{"n_layer": 11, "d_model": 512, "n_experts": 64, "experts_per_token": 2, "d_expert": 224, "d_shared_expert": 0, "activation": "gelu", "moe_layers": [0, 1, 2, 3, 4, 5, 6, 7, 8, 9, 10], "router_score": "sigmoid", "normalize_top_k": true, "routed_scale": 1.5, "balance_loss": 0.000117, "balance_bias": true, "router_noise": 0.3, "router_logit_norm": 1.5, "init_std_router": 0.0098, "lr_router": 0.00154, "vocab_size": 9825, "norm": "layernorm", "norm_eps": 1e-06, "tie_embeddings": false, "optimizer": "soap_variant", "lr": 0.00194, "beta1": 0.95, "beta2": 0.95, "grad_clip": 2.0, "batch_tokens": [65536, 131072, 196608], "seq_len": 1536, "train_tokens": 1116000000, "steps": 8544, "dataset": "wikipedia_en"}
Below are experts of layer 7 (counted from 0) of a mixture-of-experts language model. Rows are named router (the router's row for the expert), down (a neuron's output weights, with its number) and show model dimensions 0-255. Each number is 128 + 32 x the weight over its row's rms, rounded and kept within 0 to 255. Numbers have three digits each.
After each expert's rows: a language model's description of what the expert responds to; "comes before" lists some tokens at least twice as common just after its tokens as in all text. This comes from a sample of Wikipedia text that the model never trained on. Tokens count by the router's weight.

# expert 60
router:132114095155073086134084106165185084112104166108123163172164132071161097161140122186141061125166155161076091145110159145100146123179168120130096162113094148129145069128076101165096148102111133118187185103148141092147144080172105128165080160160111158145069115114120175159153117090082137117115102155152107178177074217077150109116098156163159156146099142131220160143146135116126129100066103114165118112161077144106160115089163147119182179119106103114170122137179172110140134121119196146118144170113102131130150152133117071100132135140115143118153211112183113115169158137081090143151143140141121163127158121180164101177108093094083190191092150127075082111096154165112107069126173160069138111154119103124123147128180121109182139132136129134188181115111104097130130152166077
down0:144165123115155084107094084134100207110064130084129111093124171076117125125065149090102156128140095101147145120144141155089138160141128116187153187163139147115135134125109144190035113145134114072118134144122123120087116177079102115152153134085154166104132096041122125078165111128066081131115118110140116080083120157165149090112071154199125128117108122113086088136098112143088149134124076102091118132091132158091152176144106077108101118082070142125072121136175101137110227091123131134146118127164138129169136181114144163101167104093146226120134063147113130109139154082130080166119067148082146124163116152093111125133098080137073146082157154114131077095152132155147125078127114132201119176105098145188127086123148114164135147158146147073133098101104113146114057107128133
down1:108079163131082103086070144161125143147105112151112161198107132124085138126145174125183141142116157087160156100122128131135120108146148112066111200094128129192131144126116082113153129121113137128153153082145105125164151153119131128173141155094088179128107138175079119094138128127124097162111139188180135156150113129136100112107075158171137169131127149087158119140101128142073158130128117106135117157159172155131115131204128153100173133118175115154132093145079159085139085159161140185107091132134152145099153103148135121120158169027113113160145172191159156111137112152139103128114126196140168148115156073125150140134108099206107138140112078135103108155084112082162120145173162122135158148145097143099117139141157139153109108161139153119109156125163081123145168101096097
down2:075130116161098173149132173135153188178074091157136125151127151133128166187069082138075124046113132129103124105098143148139140178123089130172134115135181124158137156090136130196157121116162105120065134114065180137123089160130169176160107174129113126185161092141088163071157113120142072073091132153108162143125185184157126127119124127144128172169158207133168143148111157152121119088094099136123146144109131099145071060167131088165153064140135100130092102192120114069145129063134195115102146098085125108150152162089181112153062142077216150141101128169153168115191140110118097110139086118147082133099097172148153085126128132148128104152197125142137105127134111152151121074104187092154111095075155153140115088130106106115136161141142096114183092087178131133131111119150050
down3:116104088129089063088116119132185169173105063129105136082092124115110082123101143150178140083122058114135191157152128130110118127134152131179136153157140119161104128149168106172157153138123138150093150165099134104131155145186136105100107103113185071158133107126115146087168175117159085138115147138131139164138112087096120156143156098158139087122176140136152132126159113127132120119071156189100098066146130153105138135150102140143120124121132147127098099192154126137108105162155117157125103083131139160143137084102141196106167077161155144135134149168116100150173072108158147124103118074151140149066170150090110124080161157023130152057135092158130147141115097110139103104195029129091102122191118193118114150157104095135090134127118146117174114113129148113160093157059081
down4:103130108076119062062117085145124150168154127129085100115096141066161120135173108103120134119175094104126136087154127134047170116178184159134142145096093130088178133192121151133150118146147154185142136114162134152117121142081144163063100061123132081089101151161135162108147132113125083142156102147124098125181105155117146190157112074158147115134173122102139080106164097137153207094162147167111138123161073150102161172114095078123106070191218143119074108135174127153116110178167073123083096131153143085149050081147115181154166112147135144100146104221129127083133070164106115153158099134182141047159180107186115120116145190123141144090121086177152029110131186114175133106145111138126074127119127125113122164114098078120096178099103164107122110154129168123155099175152139
down5:205126146152129191065088104176119097160046165144137147121097095170188150212107140094142165121086134092170078132060118138163172118110141156121055196131077147085177121119130138160135135062135120131094118076089154137098137052144075156102121152174108117096137085190139051132145174079142124183161249105135063137175110150163124155140092153152150153111136137111141136157131089146113135142122140150182140166157068163168063085114138100147129137091141068177156131146131142144054095122129179113141117118134101122114190197131149119096109100134123134127152156099111145126091115184082098096118118075168132163145136083104131105099137180129140123173133120127172144123086147134099140154140136117112148141142156122169143166154130105130125139143096121058092110141146089094118165117089128
down6:199106144095172101128082152118115090139126148097166147123134126189158145158094117121154108111149105095114147142114125112067109155117097192135115134185148123183124152062109112103101113141187176158148108168124162117163148157101133101163149122090133124110179136127121071134141088126135147153140060165075153116191118146171081140056187112096136130128135110112140109084134167100096121131124165144166128090143153106161175154131106110185118102095165074116120070173029163090133123108149097130154101109158109103182132126086064163107140155163112090087135142117181105162152074098112134165126049143115110075155106149122158154145134111061139073173092159132139093148146104069173123132101120131172093118154191156099136134140147204113205104147156126146058135136111086135112177063149168
It responds to: Prepositions of, at. The prepositions of and at after nouns like University, Battle, member, plus short pieces at, ac, os, ak inside names.
comes before: " the", "ters", " least", " Representatives", " birth", " this"

# expert 6
router:131060084098131136115117042129119114195158159116098168126175130109150172073142098096182068068105140087172129072130085156168145124104155074135132132109139164099112123150077121159139136146106103112158142174123181077155100134128149203171124184163131063128110123083178129186122193116087171137109150069147110134074153142153104107165122175135163178109123120166129090086130129105160153121129099197114119122113116182114117139120160130133154157072074156055183109051106130089185167148138128131089105099184153124119180134135157156140130114089118143155144114142151104118140112128092076102152098126084127179102113131102103162079119084096117153134105131139150194155158169133202170091153117139095161104184092109141069156125175151167174132107149125069166141132103127112070115043176131
down0:112174124213145100120082169126140165156086110098130117159109095080102127139136061177133102195065150056139162111113097175103135135095190089116175170114104115168092178125116082112079129171079129140191093138074191118134132047085142126149130084136107123143122138117170106124133138086171138144152136132143088143190078151078186118126117129166123161111098160159122120101078134129177111117155143136118120175124167152119112122170087131111113134093085122116136090161147129076142030123084121181128108160153158072064168161137162147114122139099142168140120119080087158111145137135149135136094066146118148144105132119091094179086068128153127146116140078102109123110095193160141110125120127149145162136148101129117092123151147101138105192141153049103114140078171122144128140088143097
down1:160173158121139108132134164148143166134056088124071136059163118182098137135093170092129194161120049145113112169188157075114098111113121097110107198098116121129130067120153107112123090096167138150165102124112200109097112091139116131133155136118093118148142098122141163082073146183156141140199124142144148133159077158153116164136137083143124134075140075122130116153185156173107098122123171063147187113121100105124063171063069116190140129155167116234069119159134073095150109067142158127142113204108137059201133097135109115161094204127106139169131094141136121104116166136154182160119102159114171103171096127107110152154121128109142102109110154146152117098174090156091099121166110179128155126128083119134099103119080066138048112117084102110151139117131134139113155145183112
down2:122157143149104108070204130141161140156175156104126154184129179145132059123150159161126124106083149115167139164121118154085116157077159088102107107156163100095174120141123057111080081130129108166153118107152163147130133131150069133142094110158101063120095154080149116128196094126106130094140112152109116131062148146119135121114111115203022111087153114135144149145109169125151085187138096090218161116116158118128122108115113173098163083105125170107171086103092074119118138128101155158144122158165091152076163123106109199128114141160099112136130086134089130054108190088097120131153089113159115176112153126147095131098111165186128147152149189135144162099124124094149229068133105091139140122068147105175160119159118166106121172090174133131162174160128137166178068134128116
down3:132138082116122123153126123040150116155119127140151129101092144098124121128114089000061123067137073056166143150198143107144151105139148168189129119134093109130161063128171166140154145182150094128116170139161102143176108090149186090120147118108111096146132143150112147182186112109132187110202111128076139171139119092072133107143134113152126105113151185181083117148175126112091097162141091094151185105082113099103119149158134100132109103103101131148166088180186045151102115196093086123105152110155115133169154163084157196141127078145127112105147110064187109164150132175151155125145136103116107130104170178138094098091105136101157137139111137169105097111109090128082073127122200155126073093134100163131140102122136157049111143126166097122128123109133105189103159103184100
down4:114133122122100124150105155119082115115147167129153094150098125114131130154107149106126089125182169116158138106107119144142146095174109094149146073122097140139134098121158121121079112113144096071105138135078137133157113121114134137150131143083181097124161134111066093055152101126117136073121085131154169151124112161149128185153091171111133093128128095099094133119105101142076128146121078086114162110224106102137198180126126124123196197116143124180156131160120097120152125084123049086113094105128079110141161083120090114120134138137142125118187151096170168119145127119112099141146101155058071117122130122113060086150111160169098162068166173124095111155151146088076150109048110136143038142129114076124176191124137191112117149159200124082078105096141149136076125103102113
down5:066061100131167177073135139162203169055141095151097197101155161123140063079137160107160137157126142191133141093169117149146125068155136122178138168167138152182074101156106155098086105136146188157117114115172114151133176118116085119164143094138115147138172094104187143153073144089133146167124116094115171119102142108088128133139140085142115090094096135090077112165134140091132108118066116149070151111148139100119179171111142131135177156138190128118132166134171129137157090133093132114045103100119177078144174155204151143240124101130114116170141153084157158154140131163201109143113119095102095108087142078116131143122169137106124118125111146142143132091140119109122144121169123135180134092104143130121101182113166132053187072089141087099144176087102159122151049132109158
down6:131209149153175117173045147094126171108155125155091167118129133150080062153137121150114089167094081125127104142128111110096128086123133143170128189130146121101097058172162102127086098102104145143090120116104147152104140149061103065163137151102102112103078147081104162123115165097142125119154202174137112114083125134087121154084135131156134099061080181144171165190118118165180173146110115074130121071052121184154144172119098079145135130154131098182107158091178056173155126112116159139097126085184055178173152126129150152106126125114134109156135095146095150109089091140115158170191084156095128104050117174132139162111092130171161094138096119152109125135167135103118164075150113162110153104119160129110146133143138089116144133140081126123117109037096169133137136162121088
It responds to: Sentence and heading ends. Sentence-final periods, often after quotes or parentheses, ending a sentence before The or He; also == heading markers and blank lines.
comes before: "\n", " The", " He", " In", " It", " This"

# expert 11
router:173093153068124144106126083071095144156111151136133108114128123154146149124162114173143107151122141126114119169107103112123114177095179128071122049063147171076132187087128137165124102089152120083141166125119161132106131122150145089103178112091223204102138119120178125125124119166125188137187063113129052118080094084139103161124139108134137144076084117130103147109127119114132078105120099180060123168066034101121080133153132093144114116130104193058120099145104109110176096059151122110133133153208168113120166175106152184122123109175122120061119088108104151116098139181109158131112117128173101108167141160111167215144158143132087155170079139106156138109165093129149095168132153127086153122163094121126105085182137146139156114161135172057076142115088106093138164143115167
down0:091036146150112124126095203170142106147160106114099111161131087166154085112172110091127158093144133093091147077077139132125130137177115083107129144123140148127143073093171121112112088151094114149116097132174118147062135085098062124094052123124102164111123124119115102105115153163153127119122169105114123128150150078136093175126090146140108143148150127105083123093132172138131057166170100119141118104128143171183065199130143137106146112115143143137193129164156132124139130108108103056121155135100151082126169083110177116150129156086150118158116125184093137115068102125111099133144157116127115114136137108084113099186137212122139128187126175126115150136133141157150159124126180095141123177110104168012130122060187158060132125163142076120115110116149177142126095123115119
down1:113105148175151093168135119067093118140110190217084151103074132162141161141073135099163155154149153078093117120154116133107093159081066196087159173158140084111183111121076170135171134148101160116152161098168067089115130152167103161090112146138142139137074194088133130184192150150116187117123157150058126130087141165119154119121160108132082163168130083157077104108145075107091068196082129065144131088094162120123160075056117120130181087165149120155122185087178118174097112122149127185107111094078183159151096133093134198189081067151133158178102128110137146138110154116098134168145165116102141156111085146118115119216144096114117101107083112106161135187188110127077153190156098098119161100146142083174124090188146141102122167123149120156161140179134165098126123121137143
down2:136102188129109153107108164152113080066162100138134131182146133117175127102115149068124139138137057157161116142071121091075084117122133139094129135120098085157094075073126082106102164178160086054133098122129119150147139117096169107108155077142145100118115046128125110135187183149092103120143119191154087070134140102155076147100137107170124160227123162133076100151096113134147111123104101092067136137156126176103139136101078109131102155175145112103137130144152117125123110164179106076100063121207130112178155096108141105135157107118158103188070121148135082155085121111083142119118184146157105140179136085076120157092135095100084152132109130106126128098075165185171096159057170135095117157160109135117192145092093149055174106135134112138174076107154129132155165170105103
down3:121165141143130091165089169098133144071112090133123118114162156080132121097113165130210098145069144169139095136159190094055150171165108185099188122097130162142137077136127095122098115111113128134163212132105131180180101147150121133138146121118167120143028119087142128119113151173058113178118178145180138095109108126191102121141129123144093132131106135098143153132080114160122156136140158062140110154069162157111148069120145130101136131142069082131132008144059131090121119151114125104070068155161064139142146142186087082078166118156108149182170127095155111118128098171093139121102148181143071106155128117098143124068109097071094145174144113105162107161137118101081132152109115122139153126111153146155118165166120117128130108092119145121113170111168091151121156167157102
down4:161168141165090111189151166127081190157095174094074134106102124135185171142151075123137060147068105093138136106145121114121162182172073177145119188117065132118120113098146164068098082148119133114143078093119141182177101162104115129140126165088109122160131136072162116139117113139174107108106187142115120157147097144146149113137104083162101071101164172105139144132084142173126153089131142200123129104106164133133123188129126118173106086107139110185170084132095124103167123141175105163167128075141151064092106164096098112110155135153133134125097125126156148113134095089094214178111186098144187146165159081126148160125091092127137099088086116130099106120185144053110132067135099091134116143167113131089122130191083154046118107150131114158165144071097158135161150132117052
down5:144117123074187158170129097146153095147100102146125191118111204126117133147114105086098120117193082151112163168113090140122128189097135087122124150116170092111105076113152155138146124190135150065126088109143175051081092091113134149176088190097151099118135167092130130142132121156081078141133132159122094120116120175119124087160125142139167181103149088127097040124138168118096148108109138137157084103126130175153114075127163137157067206142204172100128082168143109119132104084095146173176136150138090099154094154135174116186148133088158148103133090091161138131156163115108108066182190077104166168145134162134219082165117123133085106052115058097151062116152089099151118156108172167160120188139102169142166153153134138155160150170201155173154140076093175135163104114086157
down6:152129120132129147138086145127103101129166091105087092117117132107147107188146150122111100149146119154112081062122075122160234204113119145141155136113069142128137132118140168113093166108113138116106165172134076080087092138143114161132131112139082119122115102152179107042164105098103103198066121147127105162132081167138132112109075110158162144170118123180081083171176124130154120084084146089093133149153164081133143134173141109074160179135117051113152123170060150095154164121118148088226146155149058107123138106116158113156148099113125145099112144136097101105161134085137094177131133127097140133101119122164152131112134108098123088194146144143136090134124129088134141108108140139099151139078173081152174162083115113181187073140121118112131115085155102139113104128147163
It responds to: Preposition in/on. The prepositions in, on, during, from, across before places and dates, as in born in London, on May 2, In 2009.
comes before: " the", " a", " May", " July", " January", " September"

# expert 62
router:143048101163165148164120200165105168171146091128144118097110095064125187136134120086141154162141153201161133157114128189145121076139133078143146173190107135106118146142110148141130115115129128125130069109178116157205176088137120142169181168148121072158141138060136125079131172106122113121083177153131177130089136039165118130196138116159089202099127108159188163158139154130087139081141133161066091073119167103097109142121086160147163085089167128189075121157158118172123145113143076055172131117172108135143105090127113114128141183161132101146138191140142113131176083046102168109133106064086131163124126160144165117148110166124126121137048049100127128211080137151142110115171080097120129138185120173115147092073166125197121183106136107161055162107130188160118130117137125
down0:119147071102136089113170105085094139107086102081182146126094119153100154104125111106153153150154125081145195117102148160046100190133108121161184038164176113132111159081086123125147134127126175070181142148128161133086143104109147086136186110148185168084138154091134179142144130171126116122141133135148098131076176144096073075106150143091141103104117121161152048150106090114068104155112106093111103138090102102076159171098131179125072130102118112129156150111095157140126061129149161176164192079137164152126163159147151167191155191112147173068131123122152140120166127119147113187117157116115088143144202132099058131181183164132093154141168149068212126127174132196150130148112134072170147113104139121133109072101105100133054122134156111135116121078060155215115121117126070
down1:156122108154130128147105161164119126189169077153153124140173136142140122158136140163046189176118135162119094086139122093136113124094124162140171083153193153143093133087161203125172077094171190095138082074108145102141126148186116141130135155097077064160145108122118101132129100137152100143126142162118114067145139111155186132068137137182074146086120103133088155138069141098112177126089071126069090091156140110132113153101136116127140132117138152062135167139093142138170167199117134124060125100137130144196134060115112090096104116098179120125165085137131125161113184054135104169113162105118173168176110157058108090100163118150122157141098077188115131155122096119101174068209171105101128133163060114135097082145161098100128110127136129151074153152135113135134096070131136
down2:140099085126184094141105148167143113135136098103115096125108112078181107156132120169149185096096131100142144114080077103090065150167109152132149132131065145154127120148152147088154074175080117101155107099172104112142102137179134106144149111077101173112101107163138128099127047159156090143165192113100135159119143106164173083124119146084129111155103147118147135217145092153140113164157132102098147100078105158155163096134101103133079140139126168173151083152075155089156135104113085180137146118089153095079150137117146094143178147139134091124095112099169144114170127123105191175104180107121145157117098113149118118139194080126100106143119130052126121118108129052130075165201129120121136130129154134079157083170125086146128134180090114112121033113094120187172130155084130
down3:089075096141159153137049160135122112104183161103127142075140133111159109129152102108158131082075183119109136157152085078145070190125100177135073158164124164172123178156149151110122169146152114115112100148078121078124095105129125137131170171147088115124161098145157152143082139217092157172079141126114074081208117143140124090137049022118107120058087090155130136177183107119122133075153151108141217085090099170152102106139148147116207052137163177143150104068119146092172151087119181144136125111124086143130131170125106100133122152161172132109098059094111107103166118145099122198102155127124093125119123164179158142155163107117143116154144115179122136099152096151134132080108135126113087135150132150173105118172155107121183151113186080135081115136089089116122093179147096
down4:106133157131063192116143175100109090128148119116095196081068166122084158105108096131124133143106159135168163145112141131149116170103161093094173146102113243075101154095143145139150164095165144117113197121107188032124093164089146125148134122064164123137156131131091113168118154094076137147108094100165137138102154069148151123177163079144133151160089190143085095116167228163102098108111115148132155087097185147142099125150135108085119117143150118076076136117109128169149160114158146169128161136086145175122129139112130144144147131142148108168089142101169175097197170170155132148149138153127129176109152155123087113146103207155144130132129153133101132142059112169135124115126152022132108079046128122134124093141133187144154155114158110072080148080090092100219124105100099
down5:131103152133159127081102114180101144127067152136100064051106129134105154114128118121156120170169189108140126118105144144166118101147139102118152173069168093122143149111131151149057103074165100136119138077079147108111143088141183117125122117078120145122139120160130078151151204138152123110133138085231126125105154099152066142139137103132086052084124084103141107121131166106124102178155091173171112175119117121163154146099121126157085120113078187146095072123135161059126148132207135160070160119102136141162136143149100121170080167116111178094111158152142154160142103087114087086151176104141122162122114139113151122166106167121034155081165150120153123106091134158155169148188119109061125121141121098082089104094111156133087083120123142123159177020133079094127082084085184
down6:153138157154104077113111179130139155081181126134113133072212147085213142138137155123115123117193104095105138104142089113203140099159131132121121107127124070197147113124083118140218166087159206170118168146156115170088122140109152127108160066164179156126131104171162118125108096128161110144103098162111108112190149078062093167159098191103113134129123089100134119130164136159166115113135174075148111097179095147188101114102084059078078127187121108078093108140112145134145116090101091095130101140134151145141132084175134123121177083107112104162121105112107138089137171128125093089167113059084109089170094174135109175098140096111048106107135126127141133122075181131145056118112177151106161124104174131103089140127103145115115207177085112145134195159140134152136119164110128
It responds to: Common prepositions. Prepositions linking a noun or verb to a following phrase, such as of, for, by, with, from, against, including.
comes before: " the", " a", " his", " an", " her", " their"

# expert 54
router:137134083188161119109077078176106151161151095140116138045153181152196155187108145139133179092177130213117108084099112170196164166156163125081107192126122189153149127159112113109108110084059150158153159181139128092146141203101126147132130140151149151159140070126127142106148161154104130132156124086130068120081159127149065111163159126136098192110054141132161156077059085092146091151093156086096094088062119126177112100111146111117152137128114145132125139089175116140142140127161095141103085124085088187113159125121120073159142149176140157158215093123136120064210085070117200125176132123113168141122167118097153158173111131145126083093126106121073133166143105132203163117117104173091139091120165128169220131120136103101109135126098112151098129143125157152108166093170149
down0:106200106080151089145084142121133146129093122102119073096098184076092113139110207156095083158131103102158074177158136081160098133162094130119071100028112104193105165098074079130196161086140147110127155097136134140099183142146100153122072184111122137099139103141138170123075110124104136137164152184116147104117115129159134168162141170160165094143096130112150117111166139080173105109131132127186170142153111110138144121138094082174153058098114061158143133123160150137081142137105134139126148090159107064076083079158115116118098078120107138088082133146138158141134163117137164115069111084057172110124097155103105080143140108106167105100153093171136164085104100114110107128126084104156133148166113086095111132096165167122107130086032091146113124061160177082111100156144154
down1:143167114161134124173090092138152149138106142192163134126124141156073137091136126107141108083097194139151064111079125120130123154119199138168165097122086125107137150099104148093116089173124186110109160120136103088138111070130155178185102157115194114136064172080140107139200124141119156156160097174153120131093089148142125137122036109149104107176121079128165059098121108172116078084141115129084178098140054124161167174112106121150116097152102142117178099150119115082119144186117147119101096167185118138129100113124123124103096142087180116158108130107126139165137157120148126134186140125059033105078121139155080086072123106121121136108129167182106096123171167146051164167060131134201183092133183167107154161092139064117194130133127097115153156072125079132128079160103071
down2:180170126108147108173183078117102116111115106147148111043104123112171141089149161066153155084139136141146073134110111182160128118133139123127148127129101117104099125053090115116128121074168163143172138117117098127062100116155158195129135157158095138103124130082108112139145120136086149167180153139167132166150167154139083127078132117104091126135142117120106119134144145124078139144146211136122122130157091156163125110120107083084181101095140159062153095162126089110153116106138156136167146137106151120103143128124133142125124112047150178150125106141161070139138102128100201176146165111178109121131043120161145146153135131095111088120120162127139136155158124200051121109162115110150102054145114182143155109135099124097115168122100069127091115000073087123097152171109108
down3:146117134112153129171084113163119148104138136160062189120143160140162138143175153088135127148180072109147125116131143135168161128089117148048132129120128174145119091128113129172085051030104129175116137115058107029103107144170101078125139114131112122117087160115107134134122137144120121167195156092131157108141075137126095170100107094181096118117104139082130145120167163096129187123131148147098134154119131160119147160118158145128138073094187158129082159157126114097138121151103142105129080108151172147131139158139114049126102037137109139109082096095175104104165141183167054127101129145110107072170140094111088099157119096144129108129076099161141157076099135104147163138146090143114077125141125093110147112143140178159106094143144153150139177024127084062187142082134111
down4:193164107143136190145100135214190093095141116124089174141061083132106146128148084157143134164156089132191083112132146163171136125130096117184134137195111137063133168142093143120104087123115140106122186115166172122070131153163122139088147149200147128187141097135079057139133109113140086137108125138080146068186148069178124147107122164211073146137122061078129115114094073171102179067137198149073163105115062130170141147128183166107130110126138152107127120163071118127157146204133114185086093204134143178127117107110123133140138150171101147115098173132097098081167162134122148104133156193120156159083118129102045107066124115099087117083158149140108131128111036072134106185132154117113069116127180068134070103140106136121108104114168156159098101097134136157111127105146184
down5:078153115151136131091124143115130148138159112140091123146088138091174143153117126116114175155122157151164179103138112110148142124122149214155172085066114114152106145131062127114132166133125154120128056149122146092128129117144152136119118157130112103141134127121135115126121126182118105168104173079083130149185096149166131133158117131110129238119131151067088118141136113123131154123154101125138153072146116103096176127196143190130169122167119149108134073165142156071185172102124079117133109081163202178150102101117139170110121106134153126111137190165120170140123114096177106126150026174111143166172117069096091111102091139109199124150152137106100163154169100109144086124135117118141172120095163130098053132186090144108120122074152101173133236116163118100081115117100177
down6:129144068155121144168122150171114119156138149144153154128143097070155154128148127114208106169110164081111091132091197190097104095104092097113102137185123142142148035132141173097140138135130098076176115112062125144162135035121153079202185088132147174152133150144097145084126097123141177140106131111162129178075125152156164182159142152124081179102087122103180068120122078112106112140137109087174098090137104086155104071115070156100190119156118109142122117127118173130085099143118110130111135158129159110139134120146139147140076143172135120156097139093156064065099145150070132136115110115154147126115107130140174134075143141110119115151094063103119103129082101121184163107168114098126169110129202095117057159146122167147175122191143072123091079118112123145109133104189160
It responds to: Numeric punctuation and symbols. Decimal points, en dashes and commas inside numbers, scores and year ranges, plus currency and math symbols like $, £, ±.
comes before: "0", "1", "2", "3", "5", "6"

# expert 37
router:126158107072120147132153185140189128158176146152121126128163106159074069083123179081145142136129160127079152099120132110106149146163150123155148074112158171170151117154121100182127156175128130128149144126102153152133099120144105165114185135136200125118043096107111113117133193138104132134178160086127105129127157138104135158164141108123160098078103135158182090135131116142147130154118079137079142169118071073187125140142128078124192104107198126137137119123152111113154184131169110060142082162070139127083122121097140118121140090075113128063149080093159168142159130129103129136060119147132098061095139122116149167088125128120114137126068163077128168121135130124164112136154176097189110143175195134098064099127187161154087142149129106141105128141158153146102055128080092
down0:145100116112166156148169231162140088160124154154127140146173140140104152101050176158104143134148096112127118107123112161111080085157134140119118151145104152126106126143105102106122167183109151107190171098140160109141095142136138112121110171113173122171094121181159157122135091087126049124091116104130077131160097105082155156100106099182126139164129146155133112196120117163156098177129126130136130134073156084096168158140130070120098108152166109102115161081102195134124135105149144126158117126149144041089108102101111123169113146114143151129071131124131144148119143138086189134124135187064130119128098110127123111192086148117193168099158080142194145109097183104062151092151201152120184141121069120149158147085178143121158176101061162222108088155159171177126199150179099
down1:087144104132162162125110096174146147173119136109144106068202136144075098162139131094094119126135131173152108118113143155126115172126120095128143153145135115140157110104146093103164115099112108142139126122114107109126149134191095139148105140113124122182100162160106148190119096108157056116079147185090142125111117154177117063126181112124069155071144175130180122111134152237122113069128098115135090144136155159056058134170089071164117123173172144138176104096085083115138115165140115178189172112151107134111119150148149106122148153159090119146119148127122114130098100147140146144109068129128163125122158103132153116160137070059147108102142105145149156178194171169135114119188162082122189127187112176112145151148123110176131108130124173122124124115122149094104046127112069
down2:168068089160134143116154124104106176069131123151144112138114116189120148119133179111106091163136126170136105139177109136137177131167113093198120158154168148129121140101090137152097184191127162124119114162152059145151084137169167117215127151063104143098189142179174145143134086131131138212080181155135162102181137132117159104139135140129136139082201129107147167177111091055078150122091122165138068137081061155076137108087145055111130131092171150145120187148126138189127114121136143128130164093113109096119188141160130115130138115148147078131174136132131100131131129109126089111184158096137127071166118153129156135171131158137101137126138158166179129126154151175212118119103048085118116138173181172103177112155080165083180105147109130189090104150142090110156170127181137
down3:108132095179073158105086152186111152105132135138119082111137072150064094139103095148147112132121111169105161125171129166178126113051135171152147114153145145116141101134102079178119094063218132133115134152152103150108125120138135075175157098192146163086083160145100169133123163173145130076140151108176072075202125088187189141144172112130097128099097141121131073120101113118113099150194086110171084193157119138088143157103107166169103141134114058162119135149126146101094127168102111110126110115107113082127090103149159124095116089107149144135121118102162095118124222146163087141131068079180099170142168123136163156120139165115077148109122079114182120136129100127164138100190121091084107136146118124144150147124124184165074085195066205158144129143098103149223134129124164
down4:126160144116186170097143083089181112144165129104058171160164111040144164097077180186056179143105122108140113084174107125136092116120123137116138108102133102144102188080171100150139089167102123154142114145099135159135117125103163126102164180079164140145117083123141177092144103154136092160160116159108140134101101117116102145157114162106148148117186156160134127087119191118070104164149075048133157136134132123121141185158113177117143106079166130192164082157050128139156159093142109106193151126129134115119076119093110122155135093147094190101068093166132182099120188086111104173122057119145125102150045154152144140105110109131152085096124116117136074104169101096158209120121132111150147156131150163125125131132163146185163134113123044198110164096137167132098090160125142
down5:118098137130125117163099110125104181167132114158132180130120101100215126219138137134165112132162107114127125168124147113149194172104074119070138159115118173093157111090151166156173115152095073050121098131169077128137078132126074127136137115139199121072120164095148132120096131144154133115173138072176179125183115142141131104104090187108108175144152083073116155133135063073140093136082130140077148150122141183151128100158139179122114097155134121120130123104141129193091194155161130106175105150125127153118146110144173106113120107101113118138132188087041152196143132105171119106095158156079160171164173142076147109122131153112137144086108128108145118121126179162138196120123173146105164211111185126167145100114076150182125115168108144106179145154130135168113143158095152
down6:193052094084082128156133161140126127177096140116181119131120146135132136064109113133169123113104087115127110121192099147100127131132087130171084121100143119104136167124179113133093102060142041115181127108133122158130132122110129153181137124174173138114146153122149149111102112147124054084101154136179062126148151115158141163139096089087101147066134131159105121115154082129114125165084143126108089128131113097092134182175152117070164112123153129074122136074096197135129142142137140184139113136105102219171151165164170149040163148096132112109169123163126061130098142115175137146090053144092203095143158162097156097088129162078170132144176132102160123121118122087095082134152132151146159128083139076159160162112061107091181179126145133136122148129081102100185173125132129
It responds to: Table pipes and headers. Table cell pipes in wiki tables, section heading == marks, and Roman numerals I, II, III.
comes before: "\n", " ", " 0", " MPC", " %", " —"